python train.py --n_layer=8 --d_model=256 --n_experts=64 --activation="swiglu" --routed_scale=5.24 --vocab_size=29262 --norm_eps=1e-06 --tie_embeddings=false --train_tokens=351000000
Below are experts of layer 4 (counted from 0) of a mixture-of-experts language model. Rows are named router (the router's row for the expert), gate (a neuron's input weights, with its number), up (a neuron's input weights, with its number), down (a neuron's output weights, with its number) and show model dimensions 0-255. Each number is 128 + 32 x the weight over its row's rms, rounded and kept within 0 to 255.
Before each expert's rows: "gets" lists some tokens that make up at least twice as much of what it gets as of all text. This comes from a sample of Wikipedia text that the model never trained on. Tokens count by the router's weight.

# expert 47
gets: ";", "9", ":", "–", " Total", " •"
router [124 104 127  89 139 147 177 155 125 137 104 101  97 127 164 126 135  89 133  92 147 180  66 126  71 179 188 132 167 139  99  43 186 125  99 104 100 170 157 117 107 127 148 144 114  95 109 140 133 106  72  87 138 103 144 108 191 104 138 132 104 143 157 136 163 161  91 185 133 134  47 134 130 132  95 146  97 187 122 138 186 144 175 143 186 108 109 140  99  66  73  37 139  52 114 123 151 182 163 144  94 173 145 130 173  96 136 151 112 162 162 138 152 125 127 130  49 126 139 129 148 104 135 154 178  72 101 116 161 130 179 128  44 134 124 128 143 127 153  63 125 100 151 140  73 111 152 103 190  93 187 103 138 108  82 125 124 128 158 128 175 125 152 159 166 122 116  64 161  90 118  93 107 118 178 122 176 150 152 150 157 111  61 101 134  98 179 135 174  73 149  73  91 140 107 163 148 114 120 133 108  97 115 125  92 117 113 104 139  97  84 105 125 177 103 157  83  92 156 193 129 122 168 114 132 122 142 111 155 176 113 113 109 148 108 171 138 112 101 130 120 125 130 160 152 163 110 138 102 164  91 137 115 102 189 134]
gate0 [133 156 164 160 150 121 132 129 108 124 179 135 124 151 142 119  65 123 190  91 133 155  94 102 181 108  61 130  89 125 196 106 100  76 138  60  88 148  91 129  62 101 111 164 145 133 108 146 166 152 164 132 144 128 125 118  89  88  86 147 128 134 112 182 136 117 139  94 135 152 139 100 150 161 179 172 160 184 103 176 141 115 168 123 120 194  73 132 103  98 110 150 141 137 146 117  86 147 106 157 161 119 198  68  99  90 117 157 108  66 182  62 116 123 113 124 149  39  63 126 106 105 137 114 103 118 108 144 117 165  92 190 121  98 167 143 118 182 102 118 125 114 137 154 172 151  89 144 110 173  91 128 146 190 132 104 148 159 128 141 165 123 193 165 133 159 114 191  91 157 112 105 124 135 147 132  98 104 158 109  75 124 141 146  96 108  68 150 151 144 138 144 133 107 133 176 156 151 155 189 125 118 166 154 176 151 162 113 148 125  93 172 123 115 173 120 130 178 137 173 130 148  93 119 127 154  87 130 106  95 121 109 156 160 110  79 138 125 128 183 219 138  31 147 160 108  86 135 114 145 136 170  59 117 146 124]
up0 [135 133 117 179 111 141 115 152 124 119 128 132 130 126 129 142 211 115  92 147  66 102 230 138 110  89 110 124  80 127 125 123 138 131 129 185 149 103 124 217 167 147  85  75 127 139 100 112 133 144 145 165 151  96 154 126 168 143 103 120 103 108 135  73 112  93 189 132 123 129 134 129  83 154 102  87 139 108 143 124 109 158 120 126  81 107 136 124 149 197 146 119 111 174 126 141 126 101 146 121 141 163 110 193 106 142 175 116 195  74 123 119 169 110 148 151 114 136 147 119  98 174  59 104 108 167  72 118 108 109  99 134 101 124 105 150 146 129 142 140 148 102 146 161 180 124 175 152 133  91 137  85 117 109 137 163 116  70  64 136  91 137  41 118 122  74 138 169 176 121 133 152 128 128  44 110 106 136 125 148 121 109 138 164 120 135 108 118  29 164 147 138 163 180 141 105  65 188 110 133 117 118 150 104 108 124 121 190 113 153 169 160 177  89  69 119 103 128  89  83 165  76 109 108 161 161 150 118  97 158 153 126 167 113 131 105 130 170 106  65  98 109  96  60 137 104 178  49  70  86 118 128  94 154  90 116]
down0 [155 136 118 149 112 149 148 202 116  94  87 127 157 139 114 136 149  99 138 137 179  79 150 115 200 188 104 159 205 148 111  68 142 105 137 161 175 111 146  95  97 129 172 123  89 130 111 139 152 112 106 134  86 145 149 178 107 143 152 166 102  76 167  83 109 102 163 142  69 185 139 123 184 132 134  73 139 139  74  90 108 109  72 186 126 137 108 112 144 129 158 110 119 169 143 104 121 136  98  92  72 130 163 171 141 153 123 173 116 136 135 179  88 116 178 127  49 168 149 202 180 118  97 146 139  80 120 148 179  86  69 177  72 145 125 143 103 110 212 105 160 145 122 143 168 127  87 194 135  67  99 109 137 109 146 107 146 150 127 141 149 147 132 157 113 160 135 102 139  80 126 105 121 135 155 114 168 126 135  96  97 179 194 155 130 147 149 143 121 110 138 130 134 133 224  80  88 156 112 147 124 155 144 187  95  87 156  87 195 143 166 160 144 159  97  71 132 182 172  80 131 115  76 102 148 104 102 113 149 116 139 118 129 135 133  79 112 149  95 153 109 162 130 139 157 141 118 126 131 152 141 157 189 172 126 136]

# expert 60
gets: " to", " a", " the", ".", " he", " for"
router [171 111  81 151 123 144 108 142  55 181 113 152  69 169 108 183 133 109 116 128 135 138 152 157 144 182 169 180  66 162 173  65 167 153 162 115  82 139 172 119 150 102 137 131  71  89 152 117  98  99 128 127  89 119  75 100 133 130 165 138 145 136 157 146  37  72 133 168 191 159 140 102 165 127 131  92 128 144  60 124 155 113 170 142  42 105 113 153 110 176 103 151 179 162 124  86  86 125  12 119 134 148 123 153 161 149 141 106 136 104 150  64  99 139 127 191 141 161 104 139 147 142  44  87 106 123 154  94 104 143 128 129 139 124 124 132  85  86 100 155 122 138 173 128 148 120  85  94 161 143 145 138 152 115  83 156 151 106 183 153 190  97 128 113 144 178 110 147 149 178 119  89  68 129 154 132 115 125 160 175  92 158 109 116 130 142 157 154 113 109 152 162 125 138 135 117 151 113  75 127 181 129  92 135 109 166 140 136 107 155 112 170 140 117 108 122  92 129 151  88 127 135 144 117 118 183 112 218 129 125 134 128 126 139 144 119  61  72 112 147 128 111 169 178 158 156 127 124 112 173 110 154 179 105 156 184]
gate0 [138 176 118 108 146 108  94 169  85 144 154 188 163 103 105 102  71 140 167 166 185 128 148 105 114 216 121 183 163 110 182 110 129 147  99  85 125 135 125 128 213 120  31 203 139 116 130 160  84 117 107 175 118 115 142 158 115 155 146 130  90  68  98 173 147 151 141  82  88 139  89 120 159 124 116  78 122 105 160 161 124 161 172  61 160 115 152 100 115  96 128  91  95 114 146 120  89 160  87 140 136 153  90  83 120 111 104  98 135 147 154 129 140 152  71 129  38 111 107 165 148 103 160 100 158 127  97 114 141 121 107  49 132 156  47 135 137 125 141  72  90 119  81 141 144 154 125 119 160  84 163 156 113 161 121 138 113 114 121 163 143 121  88 154 172 142  83 135 112 138 100 161  89 172 113  73 151  99  91 153 104 110  92 135 119  56  86 144 154 115 182 153 184 181 111 171 104 131 201  99 133  83  89  81  83 136 101 125 178 105 141 134  93 136 111 127 104 103 100 100 106 114 121 135 150 138 106  88 124 140 145 131 109  94 158 132 141 143 151 122 133 124 172 104 194 116 146  57  93 125  96 129 135 164 118 179]
up0 [120  79  58 180 134 172 201  91 190 115 102  74  98 150 164 150 175 128  83 113  81 163  96 115 164  48 113  94  95 160 118 161 155  84 100 212 127 114 156 132  27 131 206  46 119 117  82  80 198 140 144 108 161 116 115 144 105  94 134 111 167 166 150  98 100  87 117 187 124 116 206 117 104 135 133 166 127 161  88  85 147 105 101 179  85 150 133 151 166 128 133 119 142 145 113 135 136 103 145 159  91  97 171 158 142 153 172 169 169  96  90 134  93 135 129 131 215 142 136 103 124 148  85 158 123 106 124 142 162 123 139 217 124 117 189 134 131 187 123 180 155 117 144 120 140 118 139 141 123 186 112 144 159 100 132  92 178 138 123  95 125 122 142 137 139 152 173 141 150 126 142  97 164 117 129 136 129 186 166 107 145 127 128 123 103 189 164 107 130 171 102 113 101 115 139 115 174 151  81 136 133 164 168 193 137 143 121 150  97 154  92 105 177 172 152 114 104 139 156 101 120 122 145 139 111 111 161 157 148 113 106 109 152 134  68 145 129 150 160 128 114 172 127 154 104 132  81 169 112 166 160 123 115  85 117 106]
down0 [118 106 116 142 149 128 228 149 114 118 195 106 178 121 107 105 131 106 166 109 127 139 111 163 152  79 106 156 111  84 150 115 148 117  66  81 142 108  75 115 121  96 124 106  75 180 129  98 215 127 147 166 182 137  94 138 123  62 108 171 110  93 121  97 100 127  97 137 171 138 124  78 198 121 101 183  79 133 152 129  87  96 118 168  82 154 116  47 137  99 182  94 118 153 116  91  78 164 132 131 109  43 146 109 114  98 146 190 145 135  89 111 155  85 158 160 112 149 128 167 185 175 135 148 151 116 122  62 112 124 155 185 160  94 119 131 137 103  88 188 114 115 123 141 126 144 110 125 163 120 157 145 163 188 103  46 122 115 149 160 152  95 170 142 174 155  85 126 117 111 101  83 112 128 139 159 131 142 174 136 165 159 133  76 122 162 125 123 103 161 127 147 122 105 123 144 153 135 119 154 148 118 143 140  99 197 156 170  93 155 145 106 192 154  83  97 151 148 118  97 143 135 122 104 148 155 123 174  81 129 169 165 137 115 140 102 165 150 149 103 115 138  62 110 116 174 140 187 149 173  98  65 172 135 113  80]

# expert 54
gets: ":", " |", "\n", "|", " ", "-"
router [161 142 165  84 146  96 153  88 157 125 135 122 128 167 163 113 146 140 136  70 115 201  92 121  75 129 138 133 157  72 152 104 167  62  87 110 171  88 129 114 130 100 162 194 152 111 183 168 216  84  58  89 129 107 104 101 105  82 167 118 131 146 191 186 149 113  79 116 153 145 128 151 161 167  99 153 153 112 103 126 118 172 153 149 123 121 113 139 113  99 134  99 149 114 130 163 186 142  81 154 113 137  82 111 171 104 112 192  99 162 145 140 170 142  91 160  67  99 114 148  86 132 155  95 135 134 146 118 137  99 165  56 111 125 116 127 154 141 113 119  81 135  78 108 125 146  80  83 163 139 135 114  87 189  80  58  96 151 153  94 147  94 116 152 106  92  86  77 159 137 120  58 117 138 110 116 140 137 148  96 124 130 114 142  69 151  79 136 151 100 141 128 134 142 124 149 191  99 131 163 144  94 136  71 160  91  96  93 137 116 105  99 131 127 108 106  99 115  75 113 126 121 127 160 151  91 167 145 166 161 112 139  63 121 107  85 115 102 108 126 148 157 138 161 158 182  34 143 109 159  78  66 112 137  92  65]
gate0 [117 137  82 153 131 129 100 165 106  56  89 137 131 143 145 138 136 105 138 133 112 144 140  53 132 105  92 140 140 166 158 171 159  81 128 159 130 176 146 136  81  61 116 146 145 185 107 113 162 139 160  56 139  96 152 137 194 117 146 172 122 145 100 190 109 109 157  69 122 136 159 129 124 109 147 158 181 131 126 112 109 102 134 163  92 167 166 132 123 104 190 118  78 200 132 136  98 119 134  77 109 148 101 129 142 129 139 153 142 130 148 104 152 147 102 124  91  75 149 120 152  48  68  86 105 176 139  67 150  96 142 214 117 119  70  62 111 122 142 100 102 142 142 127 130 185 151 168  81 115 167  94 106 132 126 159 170 101 116 103  94 175 154 100 121 130 119 106  67 164 129 107 154 184 128 142 101 109  86 105 138 155 144 180  93 109  80  80  87 131 176 197 103 163 117 128 136 201 166 145  50 171 130 191  91  86 145 113 128 113 136 119  73 136 136 118 158 191 156 106 145 135 106  96 105 104 158 136 116 148 194 101 126 109 120 118  93 163 161 152 158 140 163  95 174  72 139 169 112 152 139  87 117 139 107 153]
up0 [ 90 165 134 133 136 141 138 103 134 108 124 178 142 114 113  95  92 172 144 131 135 153  85 101 109 133  83 136  79 142 107 137 156 143 122 155 127 152 127 117 144 124 184 174 107 153 102 139 170 155 175 105  73 105  62 127 130  77  95 138 141 124 128 148 135 128 115 110  76  93 194 103 127 126 175 179 148 101 178 185  87 134 196 163 211 113 130 122 121 202 204 101 123 219 156 114 142 154  80 158 217 132 129 130 128  76  89 115  57 114 157 103 143 138  81 132 117 175 157 158 137  79 139  91 150 134 135  87  99 101 100 106 102 176  87  95 192 127 121 139 131 169  98 113 135 102 152 193 153 151 153 122  95 156 119 115 149 164 172 176  94 121 173 154 116  97 100 139 117 113 180 152 125 135 189 163  92 112 102 103 106  74 141 132 136 107 142 128 163  93 136 137 155 140 126  51 125  73  86 136 164 165 112 153 103 119  91  73 155 151 105 114 103 147 144 125  93 181 163 139 113 126 123 172  82 117 136  90  85  96 187 141 149  92 173 112 161  87 103  90 105 170 141 174 182 130 106 166 144 191 146  99 121 112 117 127]
down0 [124  84 157 159 160 130 109 138 135 145 136 101 145 100 173 111 135 116 132 140  71 146 121 176 115  91 138  75 145 170 122  76 147 140 175 124 104 135 102 136 104 136 163 153 166 102 144  73 131  72 152 125 155 133  96 138 185 149 142  43 179 133 139 139 164 126 100 148  99 112 143 167 211 137 132  86  84 183  60  91 222 156 140 127 140 138  91 195 149 108 113  98 184 109 176 179 169 133 117 126 111 114 141 118  98 123 113 100 165 137  66 147 166 227 158  70 212 155 127 152 153  98 132  83 123 109 112 136 186 137 136 164 156 108 133 115 123 135 182 159 135 104 130 109 108  79 153 104  83 116  91 137 148 125  97 113 129 125 111 157 171 133  66 120 125 134 116 184 109 106 133  75 155 116 173 172 116 133 104 179 137 147 123 132 107 127 144 115 149  86 163 206  39 110 121 120 135 137  73 134 109 139 183 101 175 128  76  99 155 157 143 182 139 103 147 137 167 135 118 177 119 112 137 123 163 150 142 109 138  93 134  82  87 154 132 119  78 151 157 130 160 146  85 101  50 190  95 112 117 108 123  91 143 157 136 138]